Below are experts of layer 2 (counted from 0) of a mixture-of-experts language model. Rows are named router (the router's row for the expert) and show model dimensions 0-159. Each number is 500 + 25 x the weight over its row's rms, rounded and kept within 0 to 999. Numbers have three digits each.
After each expert's rows: a language model's description of what the expert responds to. This comes from a sample of Wikipedia text that the model never trained on.

# expert 43
router:484496507501440487495517491514526486482455472494518460497498507480511512485492503513541520487502506523465506522490513554496519512486467484553475528499478511502548483513505475496511534491512530475471510514456489488512506521470520492504480505470496500471461493517504498511474516484512472484523460496531465465492539523553491465541515516491418538476527510523475514488474562515494530484500502514538501535522509551499531522473472570524534494499498515465538493507513482492533546461484491
It responds to: Institution and organization nouns. Capitalized institution nouns after "the" or "of the", such as County, Council, League, Theatre, College, Railway, Senate.

# expert 47
router:508554521510540506486519477499450482521548505510580455523523467502526462497475495493500503500512503521456521492500479477531552484481506517531510499470555465458446499489433502495500479512502505499477526483501495505517492512488446484493511515500477524488449483505494536492473512487474511516507500491479521502468475525489496514513449520484502499510513485477498511463508485535493501526544540485547506478521547474500530506523500503495476550495522493486526482523490549539494533508446505
It responds to: Closing quotation marks. Closing double or single quotes, brackets and braces ending titles or quoted speech, as in "One More Day" or "a bad book".

# expert 54
router:475517478459452472492471497493523457551479475528491507514555504481490498530523492562538526498501456512492508565457508540508485503472503512516467541475507529510496472461464469523506482477481486468483485474479467524493545483481511476497485484505500531506478493497513485504458548483485486498503461508516478471474525474537505481495455495461484535497502483502504538472465500517510512510480513501537498528502494534518537464492515497479517502570527494492503483506486499532542538454509523
It responds to: Common activity nouns. Everyday nouns for media, groups and activities, often before a suffix, e.g. film-ed, show, book, drum-mers, bank.

# expert 52
router:510505466487545525517512496533487481500486507483543482554499504523479478556465492482462463518525520518476494508485488567523485511463470483481503474511499509489522475466504474473491490506498501499529512506484468511532465513503500471516514458480405514528510487516510510547486491480493552510497509481501537487489544526513528505528519510476448498493492500566500499468481445494520542503492475478537532481445487485502511487523477475517519508501472529479519483504512541520504503534507474
It responds to: Mid- and end-word endings. Ending pieces like ing, es, ere, ey, z in names and ordinary words, e.g. Throw-ing, Scheven-ing-en, Burn-ey, Jiméne-z.

# expert 56
router:525494483493514556461494511508479506457456518513490494545476516480506490522428517527517501539483490529454480530522507486490476479507505453504524525471520463503508476503493506479516549508502537455528458504505502477510486493524470471539503432463447449540494454507539529494520506484508452521510528489502509511494446545487477514517498530476531485520483475475463489500487549506516495489530500509521486509513499512539510493520498470495496485513469464459499498544516519503509508510481505
It responds to: Sports competition nouns. Sports nouns after ordinals or "the", such as season, round, match, Cup, qualifying, minute, weight, in league tables and match reports.

# expert 2
router:525565503504480504531510493496475513465499467453509485481514481515582502531534447503469515501502480529547520531499499515505514498489518533475486478530508546472498505498482481490536486498513530502511472526490501482479461515512486516489510493480497497534489489527459514483505555500506514465520463498492497498483539481526525464476498499553486504511441493519508464509500496532481464489485474473455513505549441473520474512489493510503508557472536499496542485477509509447483483496499454
It responds to: Pronouns, -ing, conjunctions. Subject pronouns and function words after "and"/"but", such as it, I, they, or, not, can, plus word-final "ing" and "es" pieces.

# expert 40
router:474504546502535479490526526471467546533532496495530478501518491514472480512493494510504497518494501480543487490478522482459493497480490476454515475470453504498514508455503531454482521514495457534515494450503511524505493496473516487481511518466528492455486512468510468521523478559514543510524469529469525470460479546493499493477541497521511468484472491510478500499505466472542519454505455455459503486503480554525464492493511471486439499522513504492507496486513528494453497532484476
It responds to: Word starts after punctuation. Word-opening pieces after a hyphen, bracket or quote, plus stray byte pieces, e.g. (ie, (en-forcement, Cope-byte, Ét-oile.

# expert 3
router:505506470529452495488497468475475518507519557470539491476490508516530499481508533511534535529466495492455505501481489543509471496489511561522496530482483492485522492483504501503479478501475535514519515476490516530450519489523519547555532507550550464497448547505547536515500466468494479482496465519488471472525503473519517482531500532483482484472532520476505473500492508496493512468503505471524509533518491528503523481486467532488487497508449516502483459484492477475511566488508467
It responds to: Relational head nouns. Nouns after "the" that usually take an "of" phrase: roles, kinship and abstract relations, such as president, son, influence, CEO, name.

# expert 0
router:563474470489522514513479494497492526501538518500467514506474504525537458490532477490505488518523482536508537499523482473502520487513506476525470482499500465471465513462490536484559538530544509534481520525496481491502482505474513515505497537495452516486489530536485493460457498500480535510486507503482510526501497473523498542464532516451493443509479497513476513459546485527502516520487486531503513457513549481530499449525463537547497457502465484486534495475518481488521470528496509
It responds to: Commas after words. Commas and semicolons right after a word or closing parenthesis in lists, places and credits, e.g. Belfast',' ; Hungary (42');'.

# expert 57
router:513478521514497503500498519448483514459550511499468469494491509510512462486495542499509517478507488556518520541532510475498499516507471501486521434431470535506534499512482514522517502520508474482447502450473499512513533523514474501502540498472510501540470510502482506445458493470542472532482492466497478483555506497552494469504484527473474507497516523497471505510485471543514527491425519470534496521507495512501481492506508560513498464535508521519494497532495504511514486480494486
It responds to: Place and entity nouns. Head nouns for places, organizations and things in definitional sentences, such as state, temple, highway, company, village, and -abad in Pakistani place names.

# expert 60
router:511558488494522512502508502472516459493521485501505491490528497517480495527488505506511533488516487512513508470525463532489582516487477504504527447513479482469520466485434529520571494521519481496509507486531501485477525469461493486572514481513505501496502484536468497474485499479523535512511513526477501475489525519494486470513502494535522506475485480558502513531486442490496508504472494462469552511527534526469546516512499512485487548492486539468519474490493522467506493471464529
It responds to: Single digits 0, 3–8. Single digits 0 and 3 to 8 inside longer numbers, tables, ISBNs and decimals, e.g. 2,534, 0.54%, | 4 |.

# expert 14
router:522521500492530472508506500493502500495512521533505453474514549564523449523509516491477468578488542512484485503476471478511578526529481496514515501508500466474446514499454520508526520500529497460478466498481482532482528456485506511559503464523528513504530480488511531470543509497509483495535503513500489502501512518490501474507471502513564463487526457461483512508485478533493488496510513504551525481548521486480520506510513499469511533499488541503538506490504482489508494498481527
It responds to: Name-initial capitals. A lone capital letter starting a proper name in tables, lists and citations, such as P in Putra, K in Kuznetsova, F in Group F.

# expert 37
router:490504489518472489481489519499482481505514493502524530485499511533505486501492465497498505499522508450484487464477472526514525526549489473514516500514530486478475549541508490521472451514495486543512526487558505519481518503520524506528526512489499534511486520530483510480468506476490494526463514448506475554557542535506476538528487513470513497535470512475498551475505489503498501513502527548536489514495522489505512530472593484545486492528512518521494490539567513495494468487475528
It responds to: Layout breaks and field labels. Paragraph breaks ending infoboxes or lists, table separators, and labels like "- Website:", "- Type:", "population of", before headings or values.

# expert 62
router:467475495474527516531477440505516513474484493494519530517478471478468498452508485498514482511543496486437499494475510509512469506535456497479482484483471528506509519500487488531497502502498485487546492503508467538558492466489501484473451504533471513493537457490516515517529444523468573505516505495488497483491497447463542491511497491532499530503519481509488523520478487468511543495460500502541511460477480503491524549503469492497535517502486491509479481521533516483540497445519546
It responds to: Inner vowel-consonant syllables. Inner pieces like am, il, om, em, ic inside longer words and names, such as tsunami, taxonomy, sterilizers, Cerambycidae, Pritam.

# expert 59
router:517490499528494534469544474536522485510502518493544495508480538493512514484503506507499490495528545526468542522516469506472558573513495468534501556490515522518496485500476429514463529453559502484495485530485502529508509489508523520502494491522471493496513544491471519493466520453549450501517549496496471508513495515484484490521519554502468498513522503494467460483490535530507509550507475508516511500518542485469508495527502522497484488517465468503525529515484513536524514499522480
It responds to: Institution name heads. Final capitalized nouns of organization and place names, such as Street, University, Club, Service, Navy, Association, School.

# expert 50
router:467501522480477510502514485502493491552459545546478493520537451518487486514529519483451478509513465495558504491492513456526482541466520491513512517495471489470462482489474512480515492531528464491486429507509459483472512539507487519520488511482536510512523515491467462484498514476503491468524538482484491493484479429521469490463490460462532475526520458500500498509503550505484481494473485540484502492468464479517499492503477470540489499504512501503454485482545478488491546481490509
It responds to: in and of. The prepositions in and of, especially before places in biographies ("born in Scotland", "worked in"), plus "University of" and UTF-8 bytes of non-Latin script.

# expert 55
router:538504537476521482492519500481444510520532505504515464505477506533522503516505494509506475508480520488510486526498525447517524513537481501494529511467498481510497479503448552489490457472494456533517488507543511475497512479506504511491472520500527518470495494482429508476490493546495512491507457505492483481489516525454514451462479470504512479483492534477495539551581505459498496472490462466481514553525503520479542493532482452499500508450502482489514498458489469485514496475489480
It responds to: Single-letter consonant pieces. Single consonant letters split off inside words or foreign names, often after an initial S, such as s-m-all, S-k-atudden, rob-b-ed.

# expert 29
router:504486475483513483495524471483504523486515495491531486493513538512503498516533507491503455512523531511509490492536531516510524603505527494520529445509496554461469519542502529471529477476498491493485516523507504542512477471478452514524474487511482515467499515481472467522484448525514520459555491474487511508531510505517478484518505464523479462480454498515533504519553517514494493475564509476507512485524484478506476540503500480477495510475509439524506481515462502480517497520526515
It responds to: Name-final vowel endings. Short vowel endings inside proper names, especially given names and surnames, such as a in Louisa, ia in Letitia, is in Lulis, as in Masindi.

# expert 46
router:512464495473495460534479494492495494482473481485487540524478516488498503499495491544468538469452513436498465513482544500500504500512480512530459467486438495517480532503524524513531456494520551510506522546493528514487499476462486510475500502488524492499495498491511481518512561514509483485515457516532515465511551514518525466479525480570495504486507471518502529486479520507496520492487525518523492501485504523487515539489508543438514505516502497493523462532537469451518517440504515
It responds to: Capitalized word-initial pieces. Capital-letter first pieces of names and terms after by, at, from, of, e.g. V-HF, E-gon, M-itsubishi, Sch-olasticism.

# expert 20
router:533459475539523464511486494531492485479523514542520503478467520479542492496476561485491483492460511532491506511462446486482515530481540485526434505482503491477480479494478492470466492498535485443516502500496515530527511485489492496491489448534516504511526499486558550490520523499512478450463504530503509489455539480464480525535563540527515470539489506492494501484506514501476522531536501502508509500522496529491504516492492495464486492474509468467549515513487500492450508491493482
It responds to: Name and word onsets. Opening capital or syllable of names and foreign or Latinate words, such as A in Aubriot, D in Dodson, ob in obligations, re in reality.

# expert 58
router:504470496498516503517488499520533513525480473495494528496521513506503481511488515480505481497487512534452519495494507447542515515515482455529476537492538497519476499485461496531495532534526513490525539522440507482538496494502497486498497512481441531521484498495478526512533482463474529515492458450517502538505527546486489553517514497515498501534492549509458562482478481528508542485514506506528460509451573488488522526516482539542512439487537502489513507489503513508508485511492527
It responds to: Sentence-final periods. Full stops ending sentences, alone or fused to the word's end like ing. or ia., e.g. that year., Florence., 1935.

# expert 9
router:461488510540525462490474539512488501499495537465488518478485505498496476504519494489514482517502485489502472444518500498480463516508503530457523434511544504570501541521504538498481521535476534498516507531528520533486465483530470559496439484488536497510496470554518508488507507503457483492502489501527530483500453479483516509477464483465525491524477520505513501501529512492499471520486554523489486531476507484474489506474487494481525452498514533477485529446468511523474499546489486
It responds to: Table row starts. Line breaks and the leading pipe that open a new markdown table row, plus table separator rows, "==See also==" and infobox lines like "- Place of birth".

# expert 53
router:528523517481539545541540509475522527470502470510540532521516506466477490532484489486498512500513512478502461485505471510471512485512477543457520466477479498432511477523479512473518538475510495459513460519501500484482525519507439447529517515501472489473539481450502524516499459537533501536544500520497537505497487545493495447451473536485501522493521504507496501528466443531480454514469502488478513503507525488504489474499484515474489499493475513509513504492512498472454481508475510
It responds to: Name-internal syllables. Middle syllable pieces right after a first letter in foreign personal or place names, like ij in Vijay, id in Didier, am in Namibia.

# expert 13
router:546564497498516507499527483504513514518472491554544482555531509470492514456490497482457493476485522500494520504506513513560532534506472466463493472502498513532485495491506478512492493507494530531526520494518505518511471496503484504496464495520494512500506468505494488531493504537526440469504529485492488464535519519466520466509463499516508448500496499509511493506554481490528536514526507490547447440488469442510530537501461486533492489484509486535489487501470466441515513476525502
It responds to: Vowel–r/l/n word pieces. Mid-word pieces like er, ar, or, on, al, l, r inside names and longer words, such as Rest-or-ation, W-ar-ren, Ar-l-ington.

# expert 12
router:516525506460499539514489483482491454510504529486523477510470474579514441496467454472465504505495474504482474502467486520549469473539509475507507480498510478523467502488547500488511536516510509502490535509528535481490505526491497523532481520515457559524523488517482506500508487475505498546516536478486490515516459546495515504518506455498490501492501405486472545473480471499536502509542466493476496506498490503494515521503523513525506508482490464521512518529500484492485458501524550
It responds to: The after prepositions. The word "the", often merged with a preceding preposition or verb ending, as in "of the", "in the", "to improve the".

# expert 5
router:569505509517531501506435514493479460484457482434484489505504534522529531475462535472491546482484484470516506518497504519489500511492483506459530480513468512481487508509510530497530495452458505520495482463498517486532495498528540510445502506495495522516459529496471491545525481521487551491507499521483507454467467520510532512467486517539534511531550509518483478516543510497491484481541517496512437495534498517518517500498515485512473515478503525516492509518494514465502535485454534
It responds to: Capital letter openers. Single capital letters beginning a word at the start of a line, heading or table cell, like B in Barwa, N in Nominee, R in Recruit.

# expert 28
router:528506503540530535505444460528482495502516506528519437503498486498501500509477572472503501521466488477504510509474460503494545489562532489504444521490484498506483487472479520484467493521491469466461504480467481527541511461461486487488539501494502533535528501500516523504467498477512514549527484539501518502546519514461467513530516486472456481525548515500449514514480485516490530514498484455498531449503504485495491524487488511498493535526448513490502487480515536488477510500488516
It responds to: Foreign names, CJK characters. Pieces of non-English names and words, including Turkish, Arabic and Chinese characters, e.g. 歌 in Cantonese award titles, Abdullay-ev, N-ash.

# expert 51
router:493504476533501494507502490560510530522497509511509516497527500487524487508492495495527500509498492509491511504506520527526454526521443481491480534483492483516510489505528462476502528499520496531483469495454482544525465543525491517454493481454465550478492561452510539523533518470459480526490475503492451493513500483503545506522476522499486495474524528526486502475478465475513552508505495520544488459474515533476550484521455510507486501541492507468543470495498496547538504506484546
It responds to: Noun and word endings. Nouns and suffix pieces ending a phrase, such as year, company, attention, and -orter, -ation, -ism, especially "that same year".

# expert 63
router:507493458531484555466508518470533474475483502538478490492465533524476503520496498490494505503498492501470468515481434500498534495540511470550497557542506503505473492521496505462480533517554529445516482506478504483532492472493465491503504450482431466486528522534476526513503496476473501503454528485479532535507522547479474522548521506496478495476491491482473515484483512540506487528537463500511508534492530499501523498508473489536496518505499503511510489462511487485496457546477482
It responds to: Mid-row numeric pipes. Pipes between cells in numeric tables, right after a number or percent and before the next value, as in "37.650 | 56.250".

# expert 19
router:514507554531496516512507518529474463506493499476507465513448492487478514478473540480491468499531501494483513506466480438479536513520458536477543511488514457486495496509520521543474488482451469474477501462558487518490503508509497526483476535497524528510549488481499427459504514522527480478546530491525507525462504472463515500475492513495502479545506505493505475555527517525491488508486523514486512473509489463520508515491513497454509534497542491523473537531512504500493544464491482
It responds to: Country values, learned stems. Country names after "Country:" in infoboxes, plus word-initial pieces of learned or foreign words, such as Austria, Form-ation, Agric-ultural, philos.

# expert 1
router:482486548486496504464462537506477501463487534487452502528495507457504489522479478518507490531506474536498510476474487456477470463498499512440492497487559475533507515491496510519479521519447496510525506479506502512496483507493497526482498454494525482487529494525507439480511511494490450515483509506501486533461445491470505505496478494455555477549494488502508476495538543506484452471516533482466485491517466478522481520477521494476495500530506520486467517530501524524468456562468490
It responds to: Sports infobox fields. Field names and career words in sports and biography infoboxes and list headers, such as Goals, Current team, Preceded by, Total.

# expert 18
router:481533485469497463485508531470460543498517506521506488478483509491499516465524482517511437496484528543509483512496470532520508499524523552498452486525489457491503478506472494507526513488474504484499519484474558484494541492525505492501497521526515469468491491506466515506547517500498455511471517468516503525514533491521461496498466501460468505480504468461550525504504506490482422463527517505459478482504517474545494433486507515490546525477529498523522516501475523494448476499491472
It responds to: Word-start consonant pieces. Short vowel-led or mixed word pieces following a capital initial consonant in names and rare words, e.g. R-ut-land, L-itt-ler, r-hy-me.

# expert 30
router:495511487498519483475468529518472504526495518485435525499493507512520494495491483516509485537497501500492530462529496463484519523513464491478526514517513511502534523519469528524514519507489492490520501477519531526423481523525525519503495528567570537466458496520525471480537485533507539510503523526494450480516451506489539468453529497491495510521468486512501538501535494505528447504469481514481478498527493461479526495503504481498504494490498500468437551489510503553524509498503472
It responds to: Digits 1 and 2. Single digits, mostly 1 or 2, opening years, ranks or scores at line or table-cell starts, e.g. 2005:, | 5 |, 1–0.